config = dict(
    n_layer=12,
    d_model=192,
    n_experts=64,
    experts_per_token=2,
    d_expert=240,
    d_shared_expert=0,
    activation='squared_relu',
    moe_layers=[2, 3, 4, 5, 6, 7, 8, 9, 10, 11],
    router_score='softmax',
    normalize_top_k=True,
    routed_scale=1.0,
    balance_loss=0.00429,
    balance_bias=False,
    router_cosine_scale=14.0,
    init_std_router=0.0249,
    lr_router=0.00279,
    vocab_size=32768,
    norm='rmsnorm',
    norm_eps=1e-06,
    tie_embeddings='early',
    optimizer='muon_variant',
    lr=0.00856,
    beta1=0.95,
    grad_clip=1.0,
    batch_tokens=65536,
    seq_len=512,
    train_tokens=301500000,
    steps=4601,
    dataset='wikipedia_en',
)
Below are experts of layer 7 (counted from 0) of a mixture-of-experts language model. Rows are named router (the router's row for the expert), up (a neuron's input weights, with its number) and show model dimensions 0-191. Each number is 128 + 32 x the weight over its row's rms, rounded and kept within 0 to 255.
After each expert's rows: "mostly gets" lists some tokens that are sent to it at least half of the time; "gets" lists some tokens that make up at least twice as much of what it gets as of all text. This comes from a sample of Wikipedia text that the model never trained on. Tokens count by the router's weight.

# expert 13
router [177 111 102 131 144 149 172 148 169 147  83  97 115 157  90 111 169 100 110 165  99 129 149 120 118  89 126 117 135 186 181 153 133 105 164 158 115 134 151 166 152 119 128 119 137  89 101 106 151  90 141 129 138 109 113 142 108 141 140 129 157 149  87  73 142 105  86 131 137  27  75  91 151 172 117 115 127  93 149 149 146 160 179 113 145 121 127 177  90 180 136 152 154 140 126 135 112 178 189 127 157  81 135 192 120  70 145  63 159 184 164 120  93 132  14 177 131  96  87 123 185 114 133 179 107 156 110 123 183 111 118 143 161 105 106  78  51 124 147 126 102 113 165 147 117 181 105 151 108 174 167 135 132 142 154 122 162 135 148 131 169 141 155 151  74 133 174 156 128 179 175 124 108 137 197 114 114 160 153 148 161 153 154  84  97  72 180 133  91 124 119 114]
up2 [ 86 141 116 192 106 191 139 128 147 102 135  96 122 184 110 156 133 130 139 124 115 107 149  97 154 171 133 191 134 133 156 178 142 108 162 152 200 137 104 153 163  88 141 129  65 106 162 114 158 120 171 144 142 124  73 118 127 130  66 131 188 136  73  99 145 118 176  53 156 123 126 124 131 134 100  96  98 186 148 164 158 162 152  98 143 124  86 152 125  80 145  65 123 133 138 153 149 100 122 159  98 149 158 131 112 171 121 126 138 166 108 141 163  91 122  80 136 135 150 163 132  67 146 131 165  82 123 101 144 176  96  97 164  95  80  97 159 149  89 100 108  96 168 152  66 144 123 169 129 171 182 128 161 123 104  31  97 158  84 194 101 132 162 125  84 103 137 123 148 187  90  93  97 175 171 153 140 123 108 101  72 103 150 146  80 119  85 130  94 121 161 157]
mostly gets: " saying", " stating", " wanted", " asked", " know", " stated"
gets: " to", " that", " as", " for", " of", " with"

# expert 24
router [152 140 126 101 100 171 129 145  97 160  39 115 163 129 111 142 148 164 133 190 114 115 110 105 170 104 148 120 152 140 182 125  98 112 131 131 102  93 127 159 140 123 199 122 165  93 130  89 122 141  84 112 131 120 118 137 106 162 103 121 115 206  93  69 137 110  88 164 166 112 118 121 153 148 126  96 129 164  96 125 127 142 108 118 108 115 136 125 114 146  76 179 182 127 138  96 139 143 125 132 174 108 108 127 146 110  98 205 137 127 146 124 138 104 132 107 147 148 129 106 177 197 111 126  69 152 129 106 120 140 114 191 140 145 106 122  94  88 147 107 100 194  89 201 153  94 135 185 182  88 126 156  87 139  78 102 140 107 143 194 115 134 134 140  91 138 127 182 151 146 128 189 120 100 107 124  73 154 140 171 211 153  99 153 149 209 230 119  66 134 168 169]
up1 [114 114 153  64 200 132 135  97 146 139 170 111 105  86 167 123 161 111 106 145 116 139  84 105 177 148 134 127 160 118 147  90 154 171 141 121 143 116 143 119 109 122 129 142 109 146 150  76 113  63 140 103  80 119 114 143 192 146 116 118 128 162 113 168 128 111 113 140 135 135 176 111 137 113 151  55 163 126 144 142  81  70  97 101 152 174 148 129 156 160  62 126 181  91 114 100 131 176 159  73 159 159  61  81 144 139 156  90 127 151 134 125 146 208 124 129 158  99 120 155 150 111 144 119  95 130 154 211 186 157 100 110 151 133 100 121 109 131 108 113 100  71 152 135 170 101 112 129  80 116 167 110 157 128 130 115 109 171 107  50 107 144 110 164 149 131 143 167 158  75 203 119 125  86 106 139 160 102 203 100 183 133 144 186 172  88 177 133 193  62 142 121]
mostly gets: " less", " enough", " strong", " improve", " much", " severe"
gets: " of", " to", " more", " as", " be", " with"

# expert 49
router [156 186 121 138 144 171 121  99 149 109 144 172 150 126 118 160 149  91 101 101 132 150 131 106 125 159 119 145 159 133  88 143 143  71 138 109 146 149 118 201 127 121 118  76 152 169 124 118 113 221 149  86 120  95  64 143 120 112 138 137 134 182 130 106 149 191 117 190 126  92 147 127 189 154 144  80  69 154 115 142  77 133 163 168 125  57 137 149 130 172 130 144  87 139 122  88 158  90 180 149 105  79 135 152  91  86 131 170 130 139 104  31  91 107  50 142  92 191 105 143 164 104 100 110 111 124 154 114  60 120 145 199 134 128  72  95 128 124 151 174 109 145 156 167  96 111  93 189 112 138 175 111 183 109 155 127 191 141 173  49 116 162 145 124 131 176 154 142 104 131 111 135 137 109 138 106 161 112 152 137 126 108 126 133 156 131 109 111 120  86  80 130]
up1 [167 180 161 138 137 117 151 161 160 173 116  73 159 117  99 139  94 111 104 136 140 141 163  91 144  72 114 169 167 141 114  77 146 166 137  84 137  82 126 109 160  86 177 119 161 142 120 136 167  85 106 100 189 149 162 123 125 131 140  98 102 173 157  91 116 132 104 164 104 200 131 136 172 158 135 145 110 127 116 153  87 157 155 100 128 156 125 117 151 150 146 100  99 131 122 113  89 175  87 114 146 110 196 142 142 189 185 135 140 107  88  77  86 143  97 111  21 178 144 202 160  76  93 124 109 160 148 164 135  84 132 108 129 164 153 150 145  54 127 135 105 137 106 135 160  77 118  99 121  98 100 103 102 103 112 156 162 108 101  84 115  75  90 135 160 142  80 150 136 164 137  95 109 126 204 165 170 156  97 116 152  65 199 145 177 165 144 139 129 133 141  90]
mostly gets: "=", " Species", "-", " Genus", "://"
gets: "-", ":", " |", "|", "=", " -"

# expert 22
router [ 74 119 118 119 210 125 187  81 154 124 159 139 120 125 168 139 158 106 110 119 145  99 114 100  92 161 153 115 153 114  92 134 102 145  88  88 165 107 109 144 105 178 150  86 129 124  91  85 103 141  84 142 108  70  90 194  86 151 137 117  89 149 151 170 192  70  97 142  69 184 111 148 111 162 114 171  76 126  89 160  99 132 133 142 156 105 153 116 126 128 112 119 111  91 133  88 158  72 191 172 127 113  84 102  59  59 129 127 102 172 154  79 155 134 124 115 120 112 129 115  78  56 128 125  71  78 166 143 143 145 173 121 137 145  70 157 143 143 129 178 170 129 148 157 120 107 104 167 115  53 133 161 147 136 179 116 130 147 168 104 126 172 143 101 141 132 152 160 102 110  92 142 117 129 152  89 103 152 101 156  85 164 189 118 102  94  90 127 159  92  66  96]
up1 [111 185 120 116  74 149 192  87 142 158 160 121  92 114 186  97 160  90 135 141 152 156 150 135  92 155 173 105  95 137 124 170 167 115 115  85 100 162 121 105 198 144 105 154 206  83 156 109  98  98 131 166 110 117 148  12 119 117 111 133 109 105 212 109 135 153 122  37  61 164 103 138 120 139  92 140 115 151 106 110 145 152 123 130 148 149 177 147 105 127 169 104  84 144 167 171 128 116 190  97 150 157 126 101 121 159 144 190 177  88 117 107 177 138 136 121 102 137 128 154  96 115 155 139 163  84 142 203 127  92 141  95  88 100 171 150  87 131 105 149 148  90 141 164  65 133 138 143 136  94 164 173 130 122 118 133 144 117 146  91 176 154 130 140 168 129 143 108 135 118 173 107 146 112  82 132 121 141 141  90 144 166  72 162 132 170  95  50 126 120 107 127]
mostly gets: " Born", " Died", " Spouse", "Member", "Senior", ");\n\n"
gets: "-", "\n", "==", "\n\n", " (", ":"

# expert 8
router [170 117 105 123 105 155 130 114 176 181 103  76 150 148 124 136 137 118 149 120 155  85 151 102 135 130 161 138  51 165 178 155 105  59  99 152  97 122 120 127  88  67 149 128 106  81  97 150 112 120 130  83 117 116 120 106 126 140 134 158 107 162 120  81 152 167  55 110 140 104 223 100 127 148 180 128 113  97  90 166  84 183 147 101 134 134 116 195  97 192 136 176 181 135  65 113 100 129 143 166 160 110 162 181 139 132 118 138 109 141 195 133  90  85 153 141 130 154 136  98 137 118 138 142  82 120 147  56 120  28 136 115 143 117  91 146 106 116 116 129 124 144  80 132 152 197 133 142 126 142 157 230 141 119 181 177 111 169 159 140 128 156 123 105 150 103 127 125 104 141 128 128 114 114 136  88  96  93 151 148 175 101  69 106 147 145 156 152  92  71 133 148]
up2 [ 82 135 132  75 129 129 166 150 148 146 163 135 114 117 198  84 111  96 124 134 153 156 138 165 114 175  88 159  75 171 129  90 138 108  92  92  97  96 166 122 108 100 125 118 118 124 111 108 138 173  85 115 122 110 138 158  94 110 115 131 113  73 122 202 141 196  67 133 176 157 199  70  59 101 160  88 122  62 125 101 122 122 152 133 162 149 103 212 130  79  93 108  48 138 103 175 111 183 135 151 166 116 149 110 196 135 105 150 110 168  98 134 117  75  76 137  59 123 132  72  70 128  74 103 133 166  83 137 114 139  99 122 126  71 148 149  96 121 138 127 145 104 132 119 135 130 145 155 154 143 116 131 137 149 168 163 104 179 132  93 128 144 188 116  87 135 131 118  80 139 169 149 152 112  65 158 149 159 160 118  81 128  87 157  77 105 132 115 115 106 114 132]
mostly gets: " may", " can", " Genre", " allows", " are", " Genres"
gets: " is", " are", " to", " with", " which", " that"

# expert 62
router [102 157 169 195 119 167 116 118 128 108  58 133 200 171 110 156 105  99 130  90 140  71 119  75 127 163 122  48 127 111  92 172 134 102 136  97 127 117 128 171 166 167 144 184 127  92  65 128 108 116 125  93  68  70  66  78  99 153 147 128 108 147 129 133 140 160 182 171 145 120 170 149 155 156 145 161  93 140  86 127 100 156 123 156 123 105 111 151 109 108  91 159 132 139  95  95 163 116 116 157 131 114 129 131 102  72 164  82 188 127  85 148 138  87  99 132 107 163  74  94 149 145  85 138  94 120 131 116  39 134 174  92 151 117  70 114 141 121 110  78  89 114  93 159 130 105 133 153  99 142  71 109 145 139 183 150 160 137 116 108 102 126 103  69 110  87 129 131 129 118  63 226 141 155  82 129 144 134 117 195 146 138 115 120 183 134 145 168 126 129 122 109]
up0 [160 128 118 167 118  93 138 129 129 126 115 123  85  68 150 109 172 112  88 111  95 130  97 154 167 148 117 131 159 129 116 139 142 131  53 123  95  69 217  79  64 132 110 106 140  96 139  84 105 147  99 158 131 132 137 132 153 147 133 189 118  94  97  82 148 189 131 146  40 190 129 114 165  83 178  65  95 113 118  91 103 137 145 106 111 142 127 115 100 110 134 155 122  81 152  77 129  81 150 142 129 140 116 102 139 160  92 142 101 121 132 146  73 115 178 167 129 130 154 141 154 112 116 106 127 180 151 112 166  87 171  41  82  94  61 136 113 151 129  77  86 119 108  90 166 165 155  79  98 161 163  91 168 160 160 105 145 109  92 156 114 164 115 132 136 160 145  87 159 159 104 112 167 141 160 168 162 191 156 108 128 131 114 174 141 129 192  88 121 126  74  81]
mostly gets: "live", " Directed", " Produced", " Written", " Starring", " Cinematography"
gets: "–", " ", "200", "th", "201", "0"

# expert 41
router [110 105 105 169 168 110  98  95 139 148 169  88 142 160 142 142 180 137 161 125 133 101 121 114 125 169  66 146 130 190 112  70 130 105 100  85 164  90 133 152 144 140  73 108 133 180 160 139  76 145 143 128  85 145  72 110  95 144 111 168 112  62 117  85 122 128 144 185  89 119 181 135 105 172 156 138 118 135 112 193 143 135 147 157 140  84 180 168 145 138 133 141  81 147 100 105 124 183  89 129 107 132  97 109  61  96  87 128 124 171 166  60 120  85 136 151 149 136  99 144 129 198  95 116  79  52 177 131 135 117 118 133  89 167 105 133 106 114 132 153  86 114 158 164 141 101 104 126 122 115 123 139 138  90 127 164 129 142 158  89 109 168 115  83 184 134  97 151 141 135 114 214 131 102 116  93 104 104 140 200 153  68 177  96 117 118 143 155 151 185  42 157]
up0 [105 128 132 137 107 171 148 132 124 167 144 163 149 153 118 170 138 165 125 117 142  83 160 117 147 144 129 137 110 177 130 112 167 127  96 119 132  92 130 111  89  81  93 168 165 152  62 185 189 164 193 104 112 136 120 116 129 116 113 107  98 144 160 127 134 141  81 103  80  61 137 152 161  72 124 159 132 106 188 112 111  81 140 168 134 122 133 146  78 152 162  86 146 114 159 158  73 132 128 127 149  81  92 118 168 115  68 136  48 140 126 189  73 131 135 171  80 121 109 204 119 145 147 157 136 148 147 178 103 139 137  68 143 109 135 137 186 107 191 148 104  99 149 103 173 130 157  69  68  65 166 113 176  78  84 133 175 127  92 124  94 146 167 139 143 124 107  69 107 190 130  76 146 104  96 138 134 117  55 158  72 112 128 128 137 114 113 107 146 131 105  94]
mostly gets: " Succeeded", "};", " (/", " Candidate", "%;", " •"
gets: " |", ":", ";", "\n", " /", "|"

# expert 5
router [ 88 110 147 119 136 105 101 145 109 128 145 130 127 129  81  89 155 133 103 143 104 121 131 120  98 182 173 110  87 166 175 154 176  91 114 197  74 106 149 148 146 119 129 135 114 105 113 133  90  57  83 104 114 196  47 119 149 135  88 107 111 121 115 149 111 142 160 139 173 114 150 122 136 140 111  91 168  66  55 122  98 123 140 155 111  83 166 136 118 133 136 121 136 124 114 128 130 148 161  94 111 155 116 149 118  52 124  91 125 121 165 167  89 133  86 167 142  92 105 132 170 126 114 183 130 122 110 152 150  59 199  96 140  15 120 141 152  69  79  91  59 100 124 144 141 174  92 153 119 153 141 131 132 146 120 128 200 114 106 126 107 180 106 144 128 126 145 180  90 142  75 161 126  88 139 133 115 105 163 131 129  74 122 107 172 112 185 148 146 199 121 197]
up0 [177 157 119  58 114  72  96  86 122 164  38  90 105 114 115 189 121 124 127 152 138 104 162 119 122 177 144 160 123 197 116 117 122 168 160 121 209 105  81 132 131 130  75 106  99 123 163  83 175 139 132 122 145  86 154  95 138 130 129  97 148 150 105 108 162  80 145 132 112 132 111 105 132 109  66 157  55 141 131  78 159 172 111 121  69 136 138 152 123 130  91 146 163 150 159 134 120 172 112 131  98 128 122 132 191  63 124 100 107 129 171  91 180 161 185 122 120 140  77 134 102 124  91 148  84 138 126 126 107  88 113 142 143 161 104 137 124 155 112 123 162 181 182 129 176 199 128  81 116 158 105 113 102  72 119 178 142 181  75 191 117 152 107 136 127 113  80 146 131 169  93 119 114 160 117 100 137  71 133 135 134 155 142 145 191 100 192  95 105 110 104 168]
mostly gets: "^{(", " scored", " touchdown", "'\n", " won", " winning"
gets: " was", " to", " for", " won", " as", " with"

# expert 3
router [128 122 105 103  97 164 102 142 112  91 118  99 116 152  71 109 176 180 145 154 174  96 127 127 146 125 114 132 122  97 123 175 176  67 101 160 110 152 120 123  90  95 196 136 105  93 115  88  86 140 147 126  91 136 137 166  68 150 104  87 112 153 145 129 110  90  26 142  94 117 127 150 164 128 141  85 161  88 145 133 105  92 112 101 102 137 136 173 137 220 156 183 175  85 101 148 202 133 157 126 165 109  98 175 102 115  88 173 139 149 147 178 133  91 140 144 106  93 110 117 139 161 103 181 111 171  73 117 186 115 126  87  48 112  92 180 124 137 144 138 125 120 163 151 202 170 140 144 174 151 102 207 108 105 147 160 133  94 100 138 146 156 116  97  92 136 131 148 120 103  97 139  98 124 165 122  78 169  91 186 120 139 148 123  92 137 167 148 101 144 139 167]
up2 [136 118 128 147 117  86 111  43  92 181 157 173 140 222  39 163  74 104 181  77 131 124 159 131 107 160 180 136 101 114 138 124 121 129 107 114 111 124 144 153 108 108 111 186 110 157 133 183 142 119 167 108 127 157 137 101 142 140 150  80  89  84 218 114 189 159 114 122  87 121  77 141 134 119  67 119 118 117 130  90 138  63 195 112 153 115 100  71 171 122 125 140  99 110  79 115  77 170 109 183 108 159 102 102 132 154 145  82 133 101 172 151  97  92 164 142 169  88 157 134 175 203  94 160 128  87 179  94 111 126 155 139 113  57 138 101 113 144 149 127 115 100 153 121 115 141 164  81 145 152 154 160 129 108 158 139 144 112  94  93  95 182 112 105 132 147 109 138 158 115 111 128 139 160 171  94 121 147 166 146  99 141  97 116  88 142 103 151 121 177 164 129]
mostly gets: " would", " had", " could", " officially", " should", " originally"
gets: " was", " were", " had", " is", " also", " has"

# expert 51
router [ 93 101 108 187 112 128  95 130 179 163 120 135 114 169 102 128 120  87 133 149  84 132 142 121 134 101 125  95 136 135 138 152 191 107 114 118  85 137 162 161 131 159 152 168 108  88 143 113 130 134 118  87 128 124  72 150 116 159 152  98  75 113 131  60 119 123 149 149 141  87 154  83 130 165 142 177 154  77 119  88 113 102 141 107 139 108 138 109 105 124 109 137 116 135  97 147 165  88 123 118  69  81 137 139 141 117 130 151 198 160  74  70 145 185 117 164 140 148  64 128 171 148  79 137 153 160 139 125 202 115 170 138 119  67  97 118 128  73 145 128 106 180 174 186 101 165 181 174 175 129 143 130 182 154 130 119 167 103 117 185 149 100  68 147 102 147 176 153 135 122 108 214  33  53 187 171 100 124 113 119 163 105 115  99 171 142 143 110 134 157 156 130]
up2 [155 131 115  79 169  27 109  89 127 139  98  67 151 155 188 140 115 180  97 194 152 157 121 147 131  61 140 145 103  97 160  81 119 159 116 101 136 167 157  92 140 115  84 143 123 127 126 146  79 124 104 127 107 120  79 111 176  93  99 144  81 188 159 116 138 102 103 131  86 101 106  94  85 137 135 124 113 152 155 157 151 104 134 138 203  99 126 135 177 107  75  59 114 161 138  97 155 116 200 144 173  95  72 130 159 151 111 163  61 146 164  90 130 178 110 114  95 107 119 169 121 162 155  83  97  65 165  96 158 152 153 119 140 132 187 125 122 124 154 151 146 159 123 104 116 100 118 140 149  80 100 146 160 163 159 148 130 176  41 141 131 137 129 122 107 139 154 155 177 113 172 145 134 107 131 145 140 156  96  65 109 134 138 170 159 125  98 124 213 140 134 124]
mostly gets: "featuring", " starring", " asks", " AUS", " replacing", " Sir"
gets: " of", " by", " with", " for", " to", " as"

# expert 18
router [118 163 105 140 120 150  47 151  72  99 117 113 135 138  62 137 172 155 158 169 176 130 139 112 113 152 153 123  79 132  93 166 103 114 135 130  84 144 106 158  94 145 191 173 145 132 159  96  93  93 112 163 148 129 110 104 118  78  59 190 116 124 113 128 155 165  85 111 204  54 207 107 166 137 121 127 109 102 112 111  93 142 124 112 125  95 150 167 124 168 121 196 184 133  75 163 177 122 144  87  74 138 154 152  95 124 133 125 157 149 117 195 121 117 100 120 154 163  84 137 163 179 145 146 110 132 117 132 101 137 156  72 158 142 104 146 137  76  96  53 124  95 125 133 121 139 130 131 127 147  73 169 172 146 159 200 104 132 127 131 123 102 141  99 110 169 132 168  90 123  86 127  99 126 107 144  72  95 136 137 156 135 146  90 177 118  85 182  82 165 180 166]
up0 [140 128 176  86  33 102 133 103  78  99 137 126 160 179 148 127 138 151 153 172 113  68 151 114 145 150 187 165 136 179 143 107 151 123 171 141 163 204 131  63 121  83 112  81 133  53 119 128 151 213 152  95 202 148 152 112 116 123  57 104 111 126 107 138 142 158 140  92 136  64  96  79 152 151  74 130 177  96 111  80 134  82 107 134 144 144 108 116 105 158 106 138  90 145 173 168 132 134 128 143 159 146  90 119 138 126 121 145 107 180 144 139 120 101 108 156 138 132 114 165 182 109 128 137 128 106 103  98  93 183 118 145  92 148 124 150 110 180 146 140 148 127 165 190 198 150 120 135 178 167 152 132  92  78 166 170 146 124  64  86 164 120 124 138 116 143 190  93 124 148  83 150  86 130  92 166 135 115 110 128 118 139 105 171 205 140 108 128 145 138 133 122]
mostly gets: " aired", " released", " published", " premiered", " Released", " directed"
gets: " was", " on", " in", " is", " released", " at"

# expert 33
router [137 110 112 146 157 116  88 182 110 131 158 117 129 147 121  96 159  83 130 132 148 136 131 134 119 149 159 120 114 143 110 164 121 167 122 163  94 142 148 166 120 182 159 166 149 168 166 108 102 126 127 179 158 101 101 123  64 112 117 138 104  80 109 129  60  97 178 181 192 110 116 105  87 143 112 118 164 116 109  79 116  82 119 137 117 150 155 133 101 121 117  91 188  80 144  95 154 142 161 125  55  82 177  90 135 154 124  99 161 133 173 162  82 225 105 179  97 120  47 123 153 107 126 176 155 132 142 112 151 141 106  82  90 106 112 102 137 157  77 103 101 141 184 124 142 173  17  83 114 159  98 112 144 116 103  62 130 127 136 123 189 113 137 131  99 163 168 180 117 146  94 122 114  55 154 107 131 118 103 131 183 118 136 107  81 132 174  83 121 124 154 156]
up0 [127 141 158 140 148 152 117  89  96 133 146 105 125 175 109 151  42 136 141 134 138 159 111 159 153 112  89 152 143 104  86 154  92 143 132  97 106 140 142 104  83 134  95 173 137 156 122 100 107  69 137 173 178 160 143 126 110 116  66  95 150  92 140 112 110 163 180 129 151 122 136 104 119 135 145 151 103 120 135 124 198  90 148 126 150 149 146 164 164 142 141 176 119 156 155 139 170 111 100 159 147 141 145 190  51 108 143 136 207 150  92 144 125 193 117 135 168 127  28 110 176 162 179 134 144 133 115 165 173 138 107 149 130 111 111 177 157 163 133 148  56 121 193 143 147 100 121  92  92 149  89 132 110 112 101 211  99  72 155 160 129 119 141 122 155 117 102 128 126 107 170 219  95 137 155  82 160 193 119 171 140 153  91 182 106 132  94 134  77  74 143 125]
mostly gets: ".\"\n\n", ".\"", "\".", " though", "\".\n\n", " although"
gets: ".", ",", ".\n\n", " and", " but", " where"

# expert 58
router [115 135  53 143 130 136  85 129 158  99 162 163 153 124 122 111 206 113 166 146 135  95 130 103 145 154 132 144 129 108  85 147 131 105 122 138 156  55  87 125 155 138 137 160 122  98 106 117 121 146 138 147  63 132  32 146 106 124 167 164  95 137 163 110 186 112 176 140 144 186 205 124 151 156  96 185 110  59  98  83 120 125 161 171 109  55 132 140 145 132 118 163 110 165 105 102 145 149 162 194 141 159 151 104  37 131 154 131 166 116 156 149 117 104 125 117 101 109  94 141 118 132  61 111  99  81 139 139 112 111 156 105 167 126 127 169 116  93  83 103 121 145 116 150 168 169  78 122 146 152 144 168 188 138 179 106 119 159 133 106 155 131 100  47 103 101 146 141  56 135  97 178 106 128 108  93 113 107  84 151 176 152 110 117 126 176 106 153 157 117  63 124]
up0 [ 95 137  84  96 101 159 117 148 155 142 121 182 175 128 132 129 130 104 102 100  69 106 187  97 161 129 141 178 124 133 115  71 163 142 188 107 111 195 103 156 145 107 159  83 107 159  57 157 168 101 123 144 175 130 155  88 157 186 159 132 175 122 162 105  73 171  76  85  95 162 196  95 120 102 128 168 186  97 173 143 107  89 150  92 110 166 123  93 161  90 169 182 146 161 159 103  90 145 114 137 158 104 121 142 134 130  92 136 173  81 102 105 144 148 125 131 132 118  89  90 172  85 114  83 113 146 108 106 117 192 122  94 144 156 124 135  95 103  83 119 101 115 107 104 111  96 124 112 120 142 117 105 137 104 115 143  89 158 127 106 128 126 119 122  32  89 116 171 133 118 161 121 141 154  38 168  55 108 182 137 181 158  75 157 119 167 152 150 122 129 117 116]
mostly gets: "disambiguation", "Note", "died", ".e", "feat", ".I"
gets: "2", "3", "4", "1", "5", "6"

# expert 25
router [108 166  74 139  72 143 108 159 118 133 128  85 184 102 131 112 171 179 121  85 123  79 114 111 117 148  79 119 142 133 118 116 176 154 131 111 142 158 159 105 108 172  62 165 180 130 143  78 151 116  85 101 106 165 119 156  75 107 127 176  78 148  89  86 108 127 140 146 151  70  71 149  62 154 133 133 162 109 128  43  93 112 114 155  96 141 137 115 160 127 113 139 106  99  93 157 124 197  71 177 136 183 149 132 136  95 167 189 138 150 120 102 130 109 183 131  90 127 144 148 109 135 127 166 152 117  97 109 113 141 172  70 136  82 106 153 162  64 118  88 108 133 142 222 120 127  92 107 140  94  99  79 126  96 176  95 168 117 136 156  79 120 108  49 104 120 141 129 147 128 105 124 157  89 120 119 100 136  97  99 143  92  95 109  76 165 153 166 106  58 118 128]
up1 [ 89  49 113 155 123 142 139 119 123 116 137 135 127 136 156 113 161 140 128  93  58 122 108 137 176 145  98 139 120 141 134 186 125 143 112 109  89 169 118 201 114 131  86 191 155 141 104 150 147  73  92 160 165 122 155 127 157 126  74 112 104 155 136 150 171 134 143  92  88 125  56 139 147 114  66  78 145 116  91 112 138  92 146 125 172 157 118 204 118 108 134 167 141 115  77 142 166 167  88  96 130 156 159  74 139 122 154  83 162 142 165 124 170 121 171 166 128 221 119 166 134 167 109 153 154 136 124 120 118 170 117 153 145 104  87 117 145 135 166 163 133 156 109 131 173 150 146 105 185 195 116 116  85 157 161 139  43 138 125 111  85 103 120 202 141 120 110 100 159  72 136 120 114 127 180 172 203 125 120 128  99 112 172  50 141  88 114 169 101 134 132 148]
mostly gets: " million", "%", " billion", " percent", " %", " households"
gets: "%", "0", "1", "2", "5", "3"

# expert 35
router [ 99 145 103 122 138  91 108  96 117  98 128 134 124 126 127 134 178  79 137 146 117 162 115 114 117 155 161 129  25 139 137 142 115 135 129 139 114 126 155 110 136  94 104  92 105 132 131 129 103 128 110  91  92 134 114 120 137 105  54 148 142 161 115 181  95 138  92 156 143 147 159  55  97 101  82 182 135 115  96 132 147 178 143 142 103 113 172  73 100 104 150 139 141 141 138  96 109  94  72  88 108 117  79 111 127 101  58 100 122 107 186 111  89  71 183 160 107 132 163 144 127  98  94  75 173  79 161 117 135 130 153 131  96  46 130 147 183  97  30 102 126 123 111 147 107  92 118 133 149 103 135 126 183 148 145 107 132 121  98  43 132 146 116 142 102 175 118 123 147 127  50 148 105  55 125 103 108  65 157 108 101  71 163 179 169  77  86 139 157 158  96 155]
up1 [100  56 128 156 144 176  72 122 145 196 175 186 199  88 161  99 102 132 149 110 110 108 196 138 165 101 187  81  77 133 133 113 146 160 158 141 154 148 124 148 157 140 177 158 113 149 142 164 157  95 137 153 120 106 125 168 134  94 131 119 114 123 149 182  59 174 114 117 118 101 127 149 165 174  94 151 135 150 102 175 178 188 144 115  84 128 136 127  97 150 179 101 115 135 170 129 155  97  90  99 160 149 162 106 129 159 114  60 147 112 161 138 157 104 137  91  94  70 173 149 112  94 128 119 115  98 128 168 104 119 118 141 135  98 139  75 147 171 130 109  66  84  86 113 143 187  82 124  74  99 131 125 162 129  57 138 133 125 111 100 174 137 130  72 182  80 145 105 202 143 144 127 128  87  89 143 120 109 177 114 149 127 127 176 119 159 131 126 180 161 104  79]
mostly gets: " men's", "=====", " ←"
gets: " the", "|", " ", "-", "===", " a"

# expert 20
router [113 115 146 171 198 117 115 149 147  92 132  99 111  81 124  72 151  76 156 200 153 100 155  43 168 169 151 116  95 146 120 149  90 110  79 116  81 108 171  97 130 149 154 141 141  57  86 133 124 162 118 169 139 104 105 133 124 124 153 164 124 112 101 128 140  43 137  95 154  77  81 155  71 149 117 165 127 110 106 133 126 146 153 119 122 142 131 149 115 149 125 157 143  82 110 137 138  97 155 100 156  83  68 137 129  95 114 133 147 184 149 128 118 132 148 167 174  97 114 138 171 152 163 142 161 162  64  92 167 151 113 119 159 115 103 156 119 161 118 141 145  67 155 156 152 102  63 179 132 117  77 233 131 134 119 122 129 125 152 180 134 134 100 124  85 160 121 148 104 167 159 124  66  85 116 145 114 209  93  92 146 135 129  72 194 175  92 117  99 136 137 150]
up2 [ 80 115 176  77 150  70 111  91 136  94 167  60 142  91 163 118 112 139 109 177 119 115 157 138 132 156 146 116 113 135 149 167 147 157  95 129 118 125  99 116 128 161 112  87 115  75 165 143 208 145 153 152 112 147 115 113  96 148 106 139 179 141  95 134 153 124 135  56  85 121 128  60  64 161 125 116 140 115 114  67 166 133  64 104  78 115 133 109 125 214  71 128 116 160 144 195 147 200 162 155 158 122 120 131 160 102  82  85 140 140  85 137 143 124 123 171 152 190 146  98 124 117 145 104  91 156 112 113  83  56  82  81 186 143 144 134 190 112 121  91 157 110 175 115 146 117 120 128 119  89 145 103 106 149 150  84 180 127 152 118 124 150 148  57 134 124 123  85 134 137 132 155 157 165 166  87 100 144  96 122 139 137 122 127  54  69 146 148  90 151 140  83]
mostly gets: "In", " During", " during", "During", " throughout", "From"
gets: " in", " at", " from", " In", " to", "In"